{"n_layer": 13, "d_model": 96, "n_experts": 64, "experts_per_token": 6, "d_expert": 32, "d_shared_expert": 64, "activation": "swiglu", "moe_layers": [2, 3, 4, 5, 6, 7, 8, 9, 10, 11, 12], "router_score": "sigmoid", "normalize_top_k": true, "routed_scale": 1.0, "balance_loss": 0.00508, "balance_bias": false, "router_bias": true, "init_std_router": 0.0386, "lr_router": 0.00111, "n_head": 2, "n_kv_head": 2, "head_dim": 64, "vocab_size": 8192, "norm": "rmsnorm", "norm_place": "pre", "norm_eps": 1e-05, "positions": "rope", "rope_base": 4520.0, "rope_fraction": 1.0, "qk_norm": false, "attn_scale": 0.125, "tie_embeddings": false, "parallel_block": false, "init": "normal", "init_std_qkv": 0.102, "init_std_o": 0.0172, "init_std_up": 0.102, "init_std_down": 0.0122, "optimizer": "soap_variant", "lr": 0.00478, "lr_mult_qkv": 0.5, "beta1": 0.95, "beta2": 0.95, "lr_head": 0.0106, "warmup_steps": 200, "schedule": "wsd", "decay_fraction": 0.685, "decay_shape": "sqrt", "final_lr_fraction": 0.05, "batch_tokens": [65536, 131072, 262144], "seq_len": 512, "doc_mask": true, "train_tokens": 475300000, "steps": 3655, "dataset": "wikipedia_en"}
Below are experts of layer 6 (counted from 0) of a mixture-of-experts language model. Rows are named down (a neuron's output weights, with its number) and show model dimensions 48-95. Each number is 128 + 24 x the weight over its row's rms, rounded and kept within 0 to 255. Numbers have three digits each.
Before each expert's rows: "comes before" lists some tokens at least twice as common just after its tokens as in all text. This comes from a sample of Wikipedia text that the model never trained on. Tokens count by the router's weight.

# expert 44
comes before: " | ", " |", ")", "–", "; ", " ("
down0:124154127134120096115135135106133132129117117144166134138149152111152116160065125082146146138108153106119125101119136133123095144128152078080109
down1:137143112111150141117135126106143149123151100140141120106101136071162104144108102102128121118111161105146142115131161102097122143165095151124092
down2:125126145143151120150125126127111114110141073097165164131136104097119158115163150130129110167110105153155122101114149114146132152134133147155160
down3:078145128074106088120138142088162131142123144163101143092092132134112104121128118139134111145136106115129146090149129191116142171124096105115134
down4:117129122114124116156119137136124105183139115097152172117163148103099142128182128120101137146108070115171126112089138155056105166139123129151141
down5:134093127129134118113134136163091099120138176174127132176117111120112114127143112105152136123135129108100105180151106144169134142129095079108096
down6:156169130108160156187130120133134077129129110131140137155130121134106156138112107139124114152125159119077108137133097136179169116156091112117124
down7:175091091120109152155135146124115102114110158128101149123124155144125134136124107171111149131115121120187125132122147147102125144127112120155148
down8:107106143134131107145124096110121142130157131145159116165125117162090116127072134103133138088110124125160115145099177159141127115122126127146129
down9:113147098165133107113098112109137127139122110105149137147116129151120145131156107087135113125117146115116108101131112127149130121137119108121102
down10:097168070109118068128173091152090115094077147116110141122168130133127114124133106099140093145107141123118123108126145134117141130120150120093137
down11:150119092116093126149069121137128114105141111134153116103106168107157100136110146192093142119118135151131131146122169113112146155106094118097148
down12:116102096142086122098121144090157090141113091100098119099111124093110132138183142127116129140140096132107151131139160145083102143145159121113138
down13:116130110130137091121129132114068108171117146092086104143096137150125133130116113128107149170177078160160131174077132141102133140078129121089120
down14:128110134171140154127160136137120152119104103139128119141125114135096165108095079118139101110108095150146095113126126074116167142138123132135122
down15:157166090135094116072148110151136175111102129119114139132125152133144126085115156134141077127142145120150123141171130154131097109106120109114152
down16:121175125110129132146100144154142147149140104077126094100116065095133152162120118094131134093108152183148145097132119117131119138137134126135123
down17:119140149161152156138114115141143144149139174124096196152147130132146103164162110111143115168093147168155142126100172108112150150125123172134086
down18:125142134111166132126142133086154154124142128119142127164176119149151113115157159107118134112121153128083131158096105146119147071143136149128091

# expert 11
comes before: "| ", "|", "-", "- ", "The", "2"
down0:120127130155112103125098130167113092105114123125169104156106132120118153121137132144131097117123118143169142139174163150115126167084096132113161
down1:151103111189118149108142131134120127113143139137137147087105077113133182094110141095149103128111145080125112136123116104119104138084129105120125
down2:105118125106129089141093090125147143129130131093137114144200153144117141106117130139088181137115173147130101126168144154111110112179151141143107
down3:145108148089115125093141147108122168105150171100137111112149124148116166118118079139094127150069111115193105104129127145133155100132177121101108
down4:158138131121124135138120105154123149148085092112152121145170112101124103129127147127112157117115167123160116129147140185120117139136155124149068
down5:144130140143103106135140120126060153142090102147127124130137097118124097125145121148115149103128115155146125104154084105142111134112112159145150
down6:123140104159146131121157174093132150092068129111155123091119164136150133127089100167133131100157140125103170139136122152128169132175120092114060
down7:172128145135130128118156140145125145136145116114134145103106130128116142119072064144136133121123183129178123131105162123141104095153065103139114
down8:096097148093180130132112122156126093128139169094121130136112154091109079125096150138151106128139097146110114113152126106130134115142165105107128
down9:141132109126155160101203170124144120100160150127094156122136161101103170120154110139126147068160113096154112125087125140110126114124145135112100
down10:090122137140141143111133119110094110129123193086136155105147132123147176131149123140171134124147136136105081128103125140111129136153073148136149
down11:127145107167112122156143144123115161116126132165164078122121124127173126130129083136148133126137078049135144136134096107139126138130149164106109
down12:109143118127099080158140064063116145152118203146108133136164131125096087126142112101121102153135137143139109109141148160115110105101138110137181
down13:116098164092141129167074117135170131119084158107169134142103113176096141134138104102131134089118135126104137103097121144124143133120151143126132
down14:099131113157142107086141103081129106120099152121114123115110149156107132095116101162122130172202140136135114144106148133180099126112132155135140
down15:112159128152130139144130111168115123140105107143118191120121134161151182156138147135112166177169137137171125158106121125148092098118151125105113
down16:128106089159083115122161097117150139117105188105113184096107154082098103102145090164106130140108113147114141131131124149098107124095136142108119
down17:145114111113099131062148089109123137117159127146129132126096148092119161123103124170116105135109109177132110135094151117142133133130166132134099
down18:162131127164145142144144141162137118100156150135108092143144086137136161102142136157129130108156129137112129140143141163197115122148101113119125

# expert 7
comes before: "| ", "|", "\n\n", "-", "The", "=="
down0:111100137145130139149143152141101124140127124149130135119143139111084172119141103140156139099117158147138131142136132192136152144138141084091106
down1:153091133122155138111155099165170142177144141131140114112165149128134074121134118166156098129124120138144103089144212173120134107129092116151112
down2:128131142128140107108126108116139099109153117132157097127102153160122171156147137116094124171101177146120188103163134081110157108137150169135134
down3:117096131099127136141106076142137099140137151106134073141163106114147123120131104142135134122127123162160152132142114183140078085166105103131111
down4:129153139118150147141162155155121139158130145114094129154126143160124091122122119138115127140140135094143093135131134171169117106149137133138112
down5:129152103128165150081094120120121101100109122177145147143156121067124130115110121118158138130145140143156129120152101077108138116135093131086167
down6:098138158101141151130136140197120096120113176101125111128145133107120118117088139141131138130160113100130142127132138169119157119136128100127126
down7:137147077163154149155132149154137133122142154145101111130164120128109159175150147140147102096106144127123142101113121140157122146136096115187069
down8:130122152114158147118119112102148110096132133122174056098126113117112129150090138154122150097154123131150067127132130116114101121120126144102146
down9:158145115085164110126111133150127125134137128139144124159186097121135096110161160096139123176122136125106117112130136134161151108129126076117128
down10:131179116094156170165116153145108108172118144099154124139142156117103117134166124154113141115098135092120113144153153095145151140111127134096140
down11:132079086114140115128143095181121166144132123132089106152128143131097091109115115141124137123158125139161128125096155099149152152107123128138111
down12:122127118144120171152094105128134158170174134117143122117131149140146126119157131104190124167116151129128105140167165097109100145115115096120109
down13:105176109171112128117125131140137122119121113130139173119155147110168170146126103150114127107173132123152124160080124129120139144105108105131129
down14:119095134116099135139137105107147129155130117146119140126152118177188108114157110132152130138116141133114116115105125114176155121119141072120138
down15:105105133081167152145115124132160107087082165142124140140153124113115110119101142094145125118120127164068135122124119075123086127102143109123104
down16:098065157116133120109106100084108147120097112146168142097109064133128150148129151100166119079145152115127160059139107068104113120148134096144158
down17:134120153134149104123090108112117154151158096124101086164122162131113148098133127101142093133096125116137131138119132172131158112121112155140116
down18:160147117142111127096147144116137153075113116097118148128161116128156131078151106114155154129126171153110102141096120136156136152156130133153118

# expert 1
comes before: " of", ".", " of the", " and", " in", ","
down0:107101161134077159112167112101126099148138119112095150131112136121113135084153154107111134142111137113150159131142099102119134122127108122088128
down1:132114124107071145087144078122111122119106117129147135107106151170127130100126119104093118158161144112136111143172097133154104119085136169165098
down2:097167139123105119192180125113157132131128115138111122134093141128146125160146113176082127143129122126124094099107119096136139086115084124132137
down3:150154123127127110143146145131076127154152129146110141123096131088146118153158091128120081170147089136111110146136144111120086114093123134155157
down4:115103116128136144087114136155163122103108129176126135166131149158149139125160105139147116155141118118121168138122092114109152128106135175161131
down5:102125135134159090115140170124135151094147172101117164122161142119124145136139139147131170089132109160097150147067122139131154105160131107154139
down6:145114126109107127102141085104096074153148172162137146150151141141137114111125144087139143137129165116158186131112102160125145149124098129106127
down7:123115141110161097128132164140142081132097091065114121168161134125114102104122135095131124106108135121143125102112113124125134117147130075155151
down8:160161130089193116131108123141145119147114130153167134159198134150151109109141152113133123142139169109137141103103155154131125076125151076132170
down9:140126131130079145103153104134129105126140131167120127119140184171154113093142134103132080143146137127122129152142131128137146131109067152110110
down10:153152148091191133102142156082132122089115126121155142147132116095154100085134058105114129131136158133154151146170115108161159118149125113156123
down11:130122165101188116115108146153107096140140111100135137130062116139137121119090178118117104123116133150103123109127134127141154103133181116169145
down12:142144109132106086102141100154142107099123128137094123116133121147104114119127160135145112154081127104110138160142125157123101141150184105087134
down13:125141125117109130105127102087119194126154105169123119106143152151107135150134106124166147134156126100122118108140129140163174140112117148180105
down14:080138153162092162112135164115128161128155062105117120117145165112124134143097138099138140093133163128116165117117116156120119175138087132146127
down15:126134079101149108100117169143128144141128080122121107135135092113105130134136144088138124106114139128114128105099138126101142114135147095159154
down16:162131105109163174099113114134147174133120105127151154141167135149139157147097146144138141149165132093130097188140106154090169112125143123159179
down17:142100129111134150152118145134121102121102112070124118163114112116109129104139180135131146086128183141149128142135149104152140155132207132125148
down18:115118097141086180137116093142142133123129139186110118071130138155145115127121134155140080166148111132118110149160102122136089120128101141132140

# expert 57
comes before: "1", "2", "0", "3", "\n", "4"
down0:136121133135128159112133107092151144112119141160106125142100143134121104119119080126110119187155146153155120128124113137129132106128080118119142
down1:140111130095126151169159112126126132142120081141121140122084137105098119132119122136117136101138063141097085118127149078136147101126109138128166
down2:127124119118146144117108136136097088110122152152160138104067151137113098164141181097150100147134099130165138134183149116139156155115141155156141
down3:104195164172140159124155145147146150100130153165130160148105143134100119141151127117148145101128114116130119129154143098080069163134105148091129
down4:113142154129162128137122113132132134131142131102127131111130139143103148148131163185120092118126093115161140121105119134207149116135153120118146
down5:118130129132145130124128132110143112156132109108131102156082125076101075069154100125101094096142119125098129111151165129107151131143114131107115
down6:139131130114127136125125146122131095162205078120130157137137127124175107138128129146140118142111083129128082155153135103154128139087146148126119
down7:120136111117121155147121114155117079119141091101122148110105134133107080121117164159088126150133110148145103124134119086133137079110130121104082
down8:122145125131168125126140164130184150121124131126108084132135155097109143135126130143122127148120137102156125165129169070088104109169132101156123
down9:136118120112088117093103162119108127109097115164130116137151137056124127165122094123170119101104158141163167143151118112143151105068137055104112
down10:127120129150133157137134101174120114178129137162110146100137107153157121154130160085085164160125093150123106126105174131096120142145111140157173
down11:108152124100112140099151097142170129154080113138134151105090107140109138105161175151140140077144116128141156163171119126116139145162107131141111
down12:142149096146143136101150111201162155160139158109166143134142129116117150125161154135123131129138140135125098158130134114139093113167111132142088
down13:158123120103125132140118146148187142152147094113143119089118127106131121095083109131078115120117142116106126129074098129144086110142124112127137
down14:118133105095099115069103136126130109102111097117118109107097137096165135143115118164143093116113103114163127128136154123106111131113147124120095
down15:073138135108142085108139146133109149092121122143117122127126175147163155110068093129142106161153119137140154132103112132151125148074127125130156
down16:143126137118158127133109105111154164092105129089096095109115108142111135133109147143155124099154118095081106125124134183123090125078143103124103
down17:165127092106119125121099063112097154152125165137123124119105125121170128083116137140122120102134135183151159137132131118159132103101101139124138
down18:111128097110132184188111147133115077113105133117094130106125147134140149177114147146161140130162131138107101146105178126156114097137108132170140

# expert 41
comes before: " | ", ".", "0", "–", " |", "\n"
down0:118141095121147102158146147109113081127121131113106074128122096097061132122147121170082146129157120141141103133107148103101064132166161120118099
down1:072168147161144108126166145114095134137154097102126087157122121089089129136106123124134120150125097112115126134088148158111119126152102090129115
down2:112104153103134101170131136096107160134136118113144125154110091092129137137103157128149150104123112170134131107111121151100128171110138092158086
down3:128145113126118157123064102147162128139144147152168093115096121121129191139151119127107143123148093159150119117123137122128102121160113157103126
down4:162107123141131130140131106101137102060169073151125136137108133105099120145119207123109148136106123110104127147151134133154171107134122119116092
down5:100154110127114097137131123142118148126120131127163200128122100109146122167165157127099150098130099138108143094128161127133132134176100111140131
down6:109130146154097112185125093106146115130165151170115141148130123101129130109071133113106125135135143143153142149134143121123105116101068178064138
down7:095088150135079145141087150110122130097144104105101137110109091136118154118102143116125152162154160127106085121131111139129133133146112138143151
down8:103137137141122114119140117121122136147162120125134103153171093125123136123106145105120179114131174114159125134140126172125084137135144116138156
down9:120093101135181144144140136177178092137133128151171120156133109145103129092132174148152144163134152109143091140127147144136131082121139136124083
down10:114126096145113148127138144116126117135111131099120123134147123163167123131114146101130090121134189121160118114126124127143117119162077119111142
down11:161183136123081127104150128073152134121154142167140104136127124145127066138159094142134134142141106104098157163172137144130139107100092144104148
down12:139128097147135110081143142105114114152156170117152105135147146160143116167143111107116126129152122153131150136126156117108112123151126182153132
down13:111123134087134114118127137153081129085092121100115139163132148112126147175107150136104089168130124139140155082148148153123154128110115149177120
down14:146075134138089132125131156122121165161139162124118126122130139170115136172138185119157149119114164095102136136140134152123107126124136114169138
down15:128194145119111144109123114121168162105149139142143139117141112103169149132127119132127167141163147106129113147189111157122119117121106073169109
down16:196094109104168133158097092133110110149098113116136121145182141124115150125104159092105147108103108100121114150136128141134139141122171100140129
down17:107112146119131119097107102143118114142105116105119135134109168114111115136117157138122116110134127130167141153145071129130167121096147126135118
down18:149111136128132131090113107144121170121097128121156174112103129156149170135101086113124092159089111135126103119104114143129130134126155135110118

# expert 18
comes before: " | ", "–", ".", " |", "; ", ")"
down0:088140134132178145097160138166140103143113119156153152124159155130095121121116164120101130165100137101132116126113134145138146131125160148106089
down1:148105140129138109139142139167122124118137145187120133150119117114138142153108122113100114111180107109139183133121134139176120112082124090154125
down2:110118140138137085159070161129123095155115178184190149167119109144135132137184159090099095136140122128135114137131123132116122142116154111092150
down3:150098125112084103154088100113124102116092115118143109173136116140143121109106148147128143139132145114154113107134124145146132125122146103134102
down4:071139141130087124158125167101097126110146132126140109113083114101112140156145134146151129141117111091107158161118158133119186156121133145104119
down5:103119106105084113116127098088155130119118138121100121123089139111165104111138091117118077136153157136138147084139122110115104113116124124109103
down6:174139150132113148133127131113124152138185129116154135117114111124141066153153155137134145137092122117129103131128161151117146151132114134150125
down7:127154133110083095130150151107115138120092141128126145144154088112107102119120117178116170101107139131160122141147108114113140169162132095127110
down8:143114077125130071114137161129140157065111160081137144151145132076097111135109163108129134088126113135098147079119112160109163131087139126087153
down9:114130135126183132121142081132172101159113125127113083118120139156113117118093139131140109142169169089121113153174124149154130144132132114128142
down10:177099119127153052081143103104150134127138105142139149131131120150131117105075115101118218138125105090097128138123089141097168128118146117097144
down11:133132105111132112152170138149126134142124138110121132162097131156138175147112137139133133121173128101114137113137147123122125160159140138132119
down12:121093131095146134114134133136151153120120171140106178130093141113149125136134122090087146156105141083140133163148141118127156163111149115106141
down13:146132157101168101129115141114124136139127131130149159104156103142127135158160120120148079122092126184172128124116137133123103144131113094108158
down14:122143136171146116126139129124105174106104118073109128123135136106112100148113080096163142135148154092106133151141111144108130135095106119127117
down15:133143087133080102160129167139132131117097163093129129137097137115106160135155083135110100079130145139099081125090167121111115150128134145094078
down16:112082145141070106118126124166196103112112149136162113169114168131110126128139163102112104102162115138085102125127134150118143135120087127108113
down17:090142123128133129109102171137147109099129121140104126117163096115105084152112148117074157106107143132082118129124133132106131150155158125102114
down18:138143169111128130142126166135111123136144174109154088133123156148154145106125118154129123102107146166127122128090150118144133117107120076154121

# expert 36
comes before: "\n\n", "\n", " The", "–", " He", ", "
down0:098146126138099142127145156175091162124142148105146117097102131132148157133136119139140128144160090145169109116112111127091141081130110118153140
down1:122127125130120137159111130149153159121127140104121089130125141143122136134120169131103144134099110085136059116105117132144114139152172110138145
down2:141115113142154112128103127154107117130101102115151146110131079087143098158142136138114111152158106114120101149139170140108155120125101127141141
down3:134170100139151175152106127172130137142139109145142122099139151127125104101123135111116154169173169097128127135119172098132157159116104162095138
down4:099084116182144125133091112137154115130085129134174131139131099119103151108142122111108129126140102151111138081156148151111151196152136141099120
down5:126124118128173118110127082133141128138133094153122127123160162098122128164179117107133110107138142121102111089110113127140148097167086136099139
down6:097078112097153119159101154150150104123147102105096136124145109156150083137103100143120124080131156137105137127132166089185104126167129117158119
down7:136118104144107095090097135117075087129124132114137133133161120096141142093119165134115130083092119109105123135128111161117134147128182134090118
down8:135140150107134117106132113115113076145123146170114089092122120125123099099108123099136111119137112133128150115147131143075132109129113108172112
down9:140111131115160165091129103112108094137114047127159108105113118090095081099098171125127113102157116119134129115163137112066145129131164110094149
down10:131123141156154139104150150128173150161120140133130124144107133084134113148113056159139140146120146140147139153122156191159119140144145153102133
down11:124154109095168142131154127138103127084147148147135153103112142129120149118120176139174139152151152110139147115123130092120083125117170156114075
down12:097148119111115156176111131106096144139136144110169152128051135151117106133145122133110076135171144121113124175124117134135104136121150173148177
down13:157137098145130103120098123087136112103124125093109116097122121141137139101114068091106149154131157103105134119199098108136099159132130139142121
down14:137131134096128152152143142162126129148120162118112142102118108172134154135114144120136140088118120107097129161118133078123116142123125134108123
down15:112126158120097105144112125133138135133124122178095129136110124117091148150131128128104113133107132107182126172132121138167156130088126136124115
down16:122110130102158136106123179179128127131132161135189111115117146158158150097105149139155115120121167087142139105069152115135133141133110132119120
down17:128089095095157097133142108146126163135107075130140155130108136123129166135142082138144120126117086172115167113124130097172127125124136102107105
down18:103150129125135182116115151160121153102153134084121105150141128163157155132108075124126100120138138146109113111142137138129106130120107112141142

# expert 60
comes before: ".", " of", " of the", " and", ",", " was"
down0:125116097132143074179092126120103181119155162123140109130181158139129126161143094146104150100134102146151154132140112153159136069123180093144152
down1:136138154117078066125124150100083115113089162095124120105168111147121095128144096154113114129107096165126159058180114139117124130112133086144118
down2:116107142160174082116084153127143148148138092127101137123140123144100113140119134093124137096069136179134140106129147132106171124145168095147138
down3:169137143122125127185164089124127127181097129140108154086101120155156120143106116136132110154142080142127099145093128110129128136072103150121112
down4:124159125124062153121126119121143105128142126185131158154154154118154098150132112119101113135151141133138116116144129159115108066088115129155115
down5:114137140153179104107107120153100094111099149109101128167133142094112135133177141125139140067115165139134124109098143137110162161140147144144090
down6:094141128128105103130143135179133158118127097123158118105172124166127129105109132108125146127090126109117124144135173099094161121129176159141131
down7:136156112117116159133119215138139137130115158121108113123087119095131199101125100094124113137145161101124148119125149140153145111131096140125125
down8:138141148111166150116112106094140118094116127110111160114119144145144086129150102116104136153167137141111132117142148138167111105125147154140142
down9:146102125107153078138118190124118097111116132110164127149110127155124141103161132115128149103115118135099127143107118120147168123127191152176152
down10:102105148129069120110097112152145172172117139138151104104119102159090136118060152116106115108142126104149157138138144122121183145156111114128116
down11:148097151101171123136131153118174096110128135123145123130098103128066109128105118087084116125118120117126132108105151134135171148149136136163137
down12:139177131131100114096136114139138114091142133175088092094151154132117136142131113133127108151160089125101139159130154123170123077123107134129129
down13:103093130122115156140120087128113126076152125126180118165135095169108150136125139128134171093151157109110137128122102162097182181172122143106138
down14:136113126112097195114120109130136155130086116168157116103116148157128138122090135131111135152127112121115130170132111107129110169105136181125123
down15:149109101094141141130106113151129153113161138133106110191140087106134109119102105112118150131162139075147151151091113127094092124154128132145133
down16:148154141120170081123166090093118124121124128116104142163141136120108092173119121114149132119109116143125127156085154146142140112113148087053117
down17:080134099138094176168122107136121126124117163192132130112132107158125155164143155147098110175156112155143129153160132124158131132087110156117160
down18:129086127123092127148154116127109153141159133148145179168125152153123155110142139139105131137155113134122126163129137129181103135158110132109118

# expert 45
comes before: "\n", "\n\n", " The", "The", "==", " He"
down0:129171113119113147134124126132101112105129140134137130188188147107137135109162170131086101126135164149145151139135087131118064125137149116084113
down1:130143139104134133110160117090109134126156075092122141151109127158131117106125155139123069125097172108168128095120134185139119148171127146105094
down2:139181082115138113135129164147158113094162062142131111144141115123126112127127132131115120129117130096124144146139111114156183088121097140154139
down3:159126136137128119088136165193100118077105111145172133127129109085156109140105141125125142142095135137130139148138111072131077139154099122118095
down4:133119125127133160154123093080128100136142163145118126128105151200148118116105122182105145150155135138128105111111108122163066163111131176123147
down5:130113117159154153096097140145096098087160071124119117147125101106116170123103097126096115102146129119133105108088108118121121116105118162097150
down6:138125169113201143113147104137140124124130142108141110123156116116152115120129107137097147134113121093107115139137151175112113112159116139147110
down7:175147127090140158133112137132144078077118119103117109122085106151112130155136099095114137129082116131139145159111189111096136143131073115128147
down8:147146145150151143131148117138124138140082220121114132109109120122151117130111137138149114119139124146116153085076134134104127100079132152120092
down9:071148102124110117076140095148130119141134098111144142144133117102135118133135154131136160099101107077111139176136141107094094154071136140148133
down10:156119135105128118096124150157105150183126099128081185141106122112119108139152137122066120156145081126121109121147147113084136080157134132130141
down11:119120101131096123128103159138101164144129154143138159115148114118143125129156118138175124098103141175157104152103097150109114140119109126112107
down12:160095109146071103159142175130176111152140105124138121103141125139168174161154084140071153100135107110153152152119131128071129122096130107102150
down13:103119110145139110140155171146100141137104153144129156164100113090150135137164121130124138133144137103108142136103120135071137137113127089132170
down14:115093102112105132111134138130141155163155123119105106144162090144097113138109139123125119139108122144139107121119117087097162160150181127104095
down15:118116152163153099102139112109131116143130170157161150160140127153115097137134147129110139105112136124135117098126141084148058102134130143164121
down16:111157145100121127109129139134163153131212160141125133127155131141136123139124116100118143106106149184100135118132119169126136131147137099113146
down17:149157146148130118137141137179138120142150156129148105146135132131118204137123149158145108118133128123094124146146085114188149066152147113107109
down18:101111137114170134144100137140135140127167134102170153103091122143147156144142152145103139155149123142116098103143128128200159140128122179107167

# expert 3
comes before: "\n", ":", "- ", " MP", "es", "ect"
down0:124098129111173127129125122129177140100139167150132115124128143170093162142127114133109151122130167123117130123126109122104103084121103163148097
down1:122140152137120117119131128115144154118131105153170207095142116122155077124148145118120135127147140140118161151138102107130106101108132108073119
down2:145127103109139120132129146133142128131110121099111101069099097049109115119109123107124156103105108156156149127102138127113087140121122108090137
down3:111116154132120128155153065133131094124130106136125139157053116163121124130127098090115118140114121092133137121106077133123171118137118117100111
down4:130150124121147126142123141107127108159106153136096115130116110102156165139143109103171109128126087126156164141108096122134122129102142129108095
down5:114140162141141169161132113153169153131083084129127132148149132142081126108118156132126125129138131130123110119157126151172128112141142125139173
down6:173126085125161147081136121111127108119095119126194098104141133127106113125125166175137151104137145128105107143127145078154121096110115109141185
down7:148103176114079144158140114087142132140126130142154112124126087127138111099131127127129169165165104140158165159120115131141135122119097110165113
down8:208149123070146130122089133142136094150145113129136126138149131133137137149128101088133119133127157176086171125122116115141123124103116112189128
down9:120130148098105130137093122102164177138097091096156112152122139113116066083115120172192134125129101093142130101113128163156133136164149136139170
down10:143112108124176091123187086092115146150122126136149080151106124132163138091129123137133126120090135135160154116128108166132156113125116135107106
down11:106129155134117091120112164132101141145104146168152110147120106112114111161143123161099080144124176125162146136156096109094164104123157075140072
down12:125130185111106135122149078183108145123135153163099133129166123150112157127127072111127074126135134112167138136115105091085129149087113137129135
down13:117145108121148139173079135129169101138126122128160149085116132151162140141106140102097132118131093124126122161114133137131139125071142125113156
down14:070173060151131161140142129160123066108127104128112126129135118105152193141126130113093168143104127154134106148104160125125141117134152114121121
down15:170117163083093076127151156119133129135154113141129147064123149138116149093097120135142154134147130115095187111113108155141132150099107123095113
down16:090150115127121159195178129122147169098118150147111124131145109133094121190105099083152142108123164117129129136132119144103171112121100176146151
down17:128107170122109159144127102084141115123138161112121163130161115160137096077148150142129105131092150125121122143169124141136159141073109097150136
down18:102097144099096085100136120092167080141148146103133119135110150093121141158116141175135160120140115173121109128150105150131155146188139136121102

# expert 19
comes before: ", ", "–", " | ", ")", ".", " |"
down0:126098104161133047101147088163193136130103112141104115136126115064114094112109145142134084148149104132075136135115152102150147144114143093105141
down1:115090081108129128137146133091134140175121130132116128117099132155152123152086132135080159147148130126108142146128062138102109129067159142152148
down2:124094145158165131109160122138180145100146133125145128084138131123123093106176100127108126105097154132133114120121149101116157128142137130132112
down3:157151144083152138146143100186137118157133139132132147120097123144166143123086136116161129134181074139160097111105119134148129094091152085145141
down4:099137088124126109134113142118151122122121124112095093101128135114151134092147145157151148098139134129096156107112112131124108070091140136137156
down5:092111087126128087127171105100125143149126072164135127132149126077127147145110120130147114103150105096106138155139126149096120141145136132051121
down6:146105154144151149136076177091166128134135110134120124112129131109077101137130091134090127126088131125152161099137101098082149116110148140124120
down7:136127107123067133119151151105110141106126142091133169155140148126141104113133145103106116105112128151154102139166099129108107126091116138110096
down8:140105119158124146151142084143119129112135114178112132113144149125152109120106135110097131161128105145069081151117104090148150146139108154123127
down9:143118116160151143137108154135148067133078132096139138126112136147103156125175152137146132103148128104148107109112131090092138128116173103112113
down10:109078130155129117104117153132121068106118170113129129098123127111133097108135083158121127149149165112101149165121122136137142122158069134155146
down11:133136112141142121123144136149145168126120185144125099132141086131141126122167104125158096137157152141180115127146120138150110110116112137148112
down12:094124177115112120135137132098104121116125139129163118105155110159134118074173158140112166137124152130119149131095130103169124145144126111132125
down13:143147165126140157156123110138090156141125155120062141098150121121123131170150142129129077139117131127168109127109161146108132136112130096127105
down14:112126171113085125133152133154131169120104142124108128135143149150172158137124130132104111104080122109084137138098196132069140131099122130113137
down15:125084188124136139101129146090145085140126162111138176148139119122119100143145141157100166105144170131161099151114172124115112154113118164118120
down16:128111121135090120146110133140142120110151122177165098134177121116086107108170137115151102127131133133140122078102061139129106163113131109096129
down17:143134117159099155134123109146122130084112102146126143140120129095148148135130066189136141140130113123112170132141156098147139114141127118122115
down18:133158120158116114114115105125142108115146094149122149118113142157175126124129164135145143087133138091106098091139134121125142120155142109115156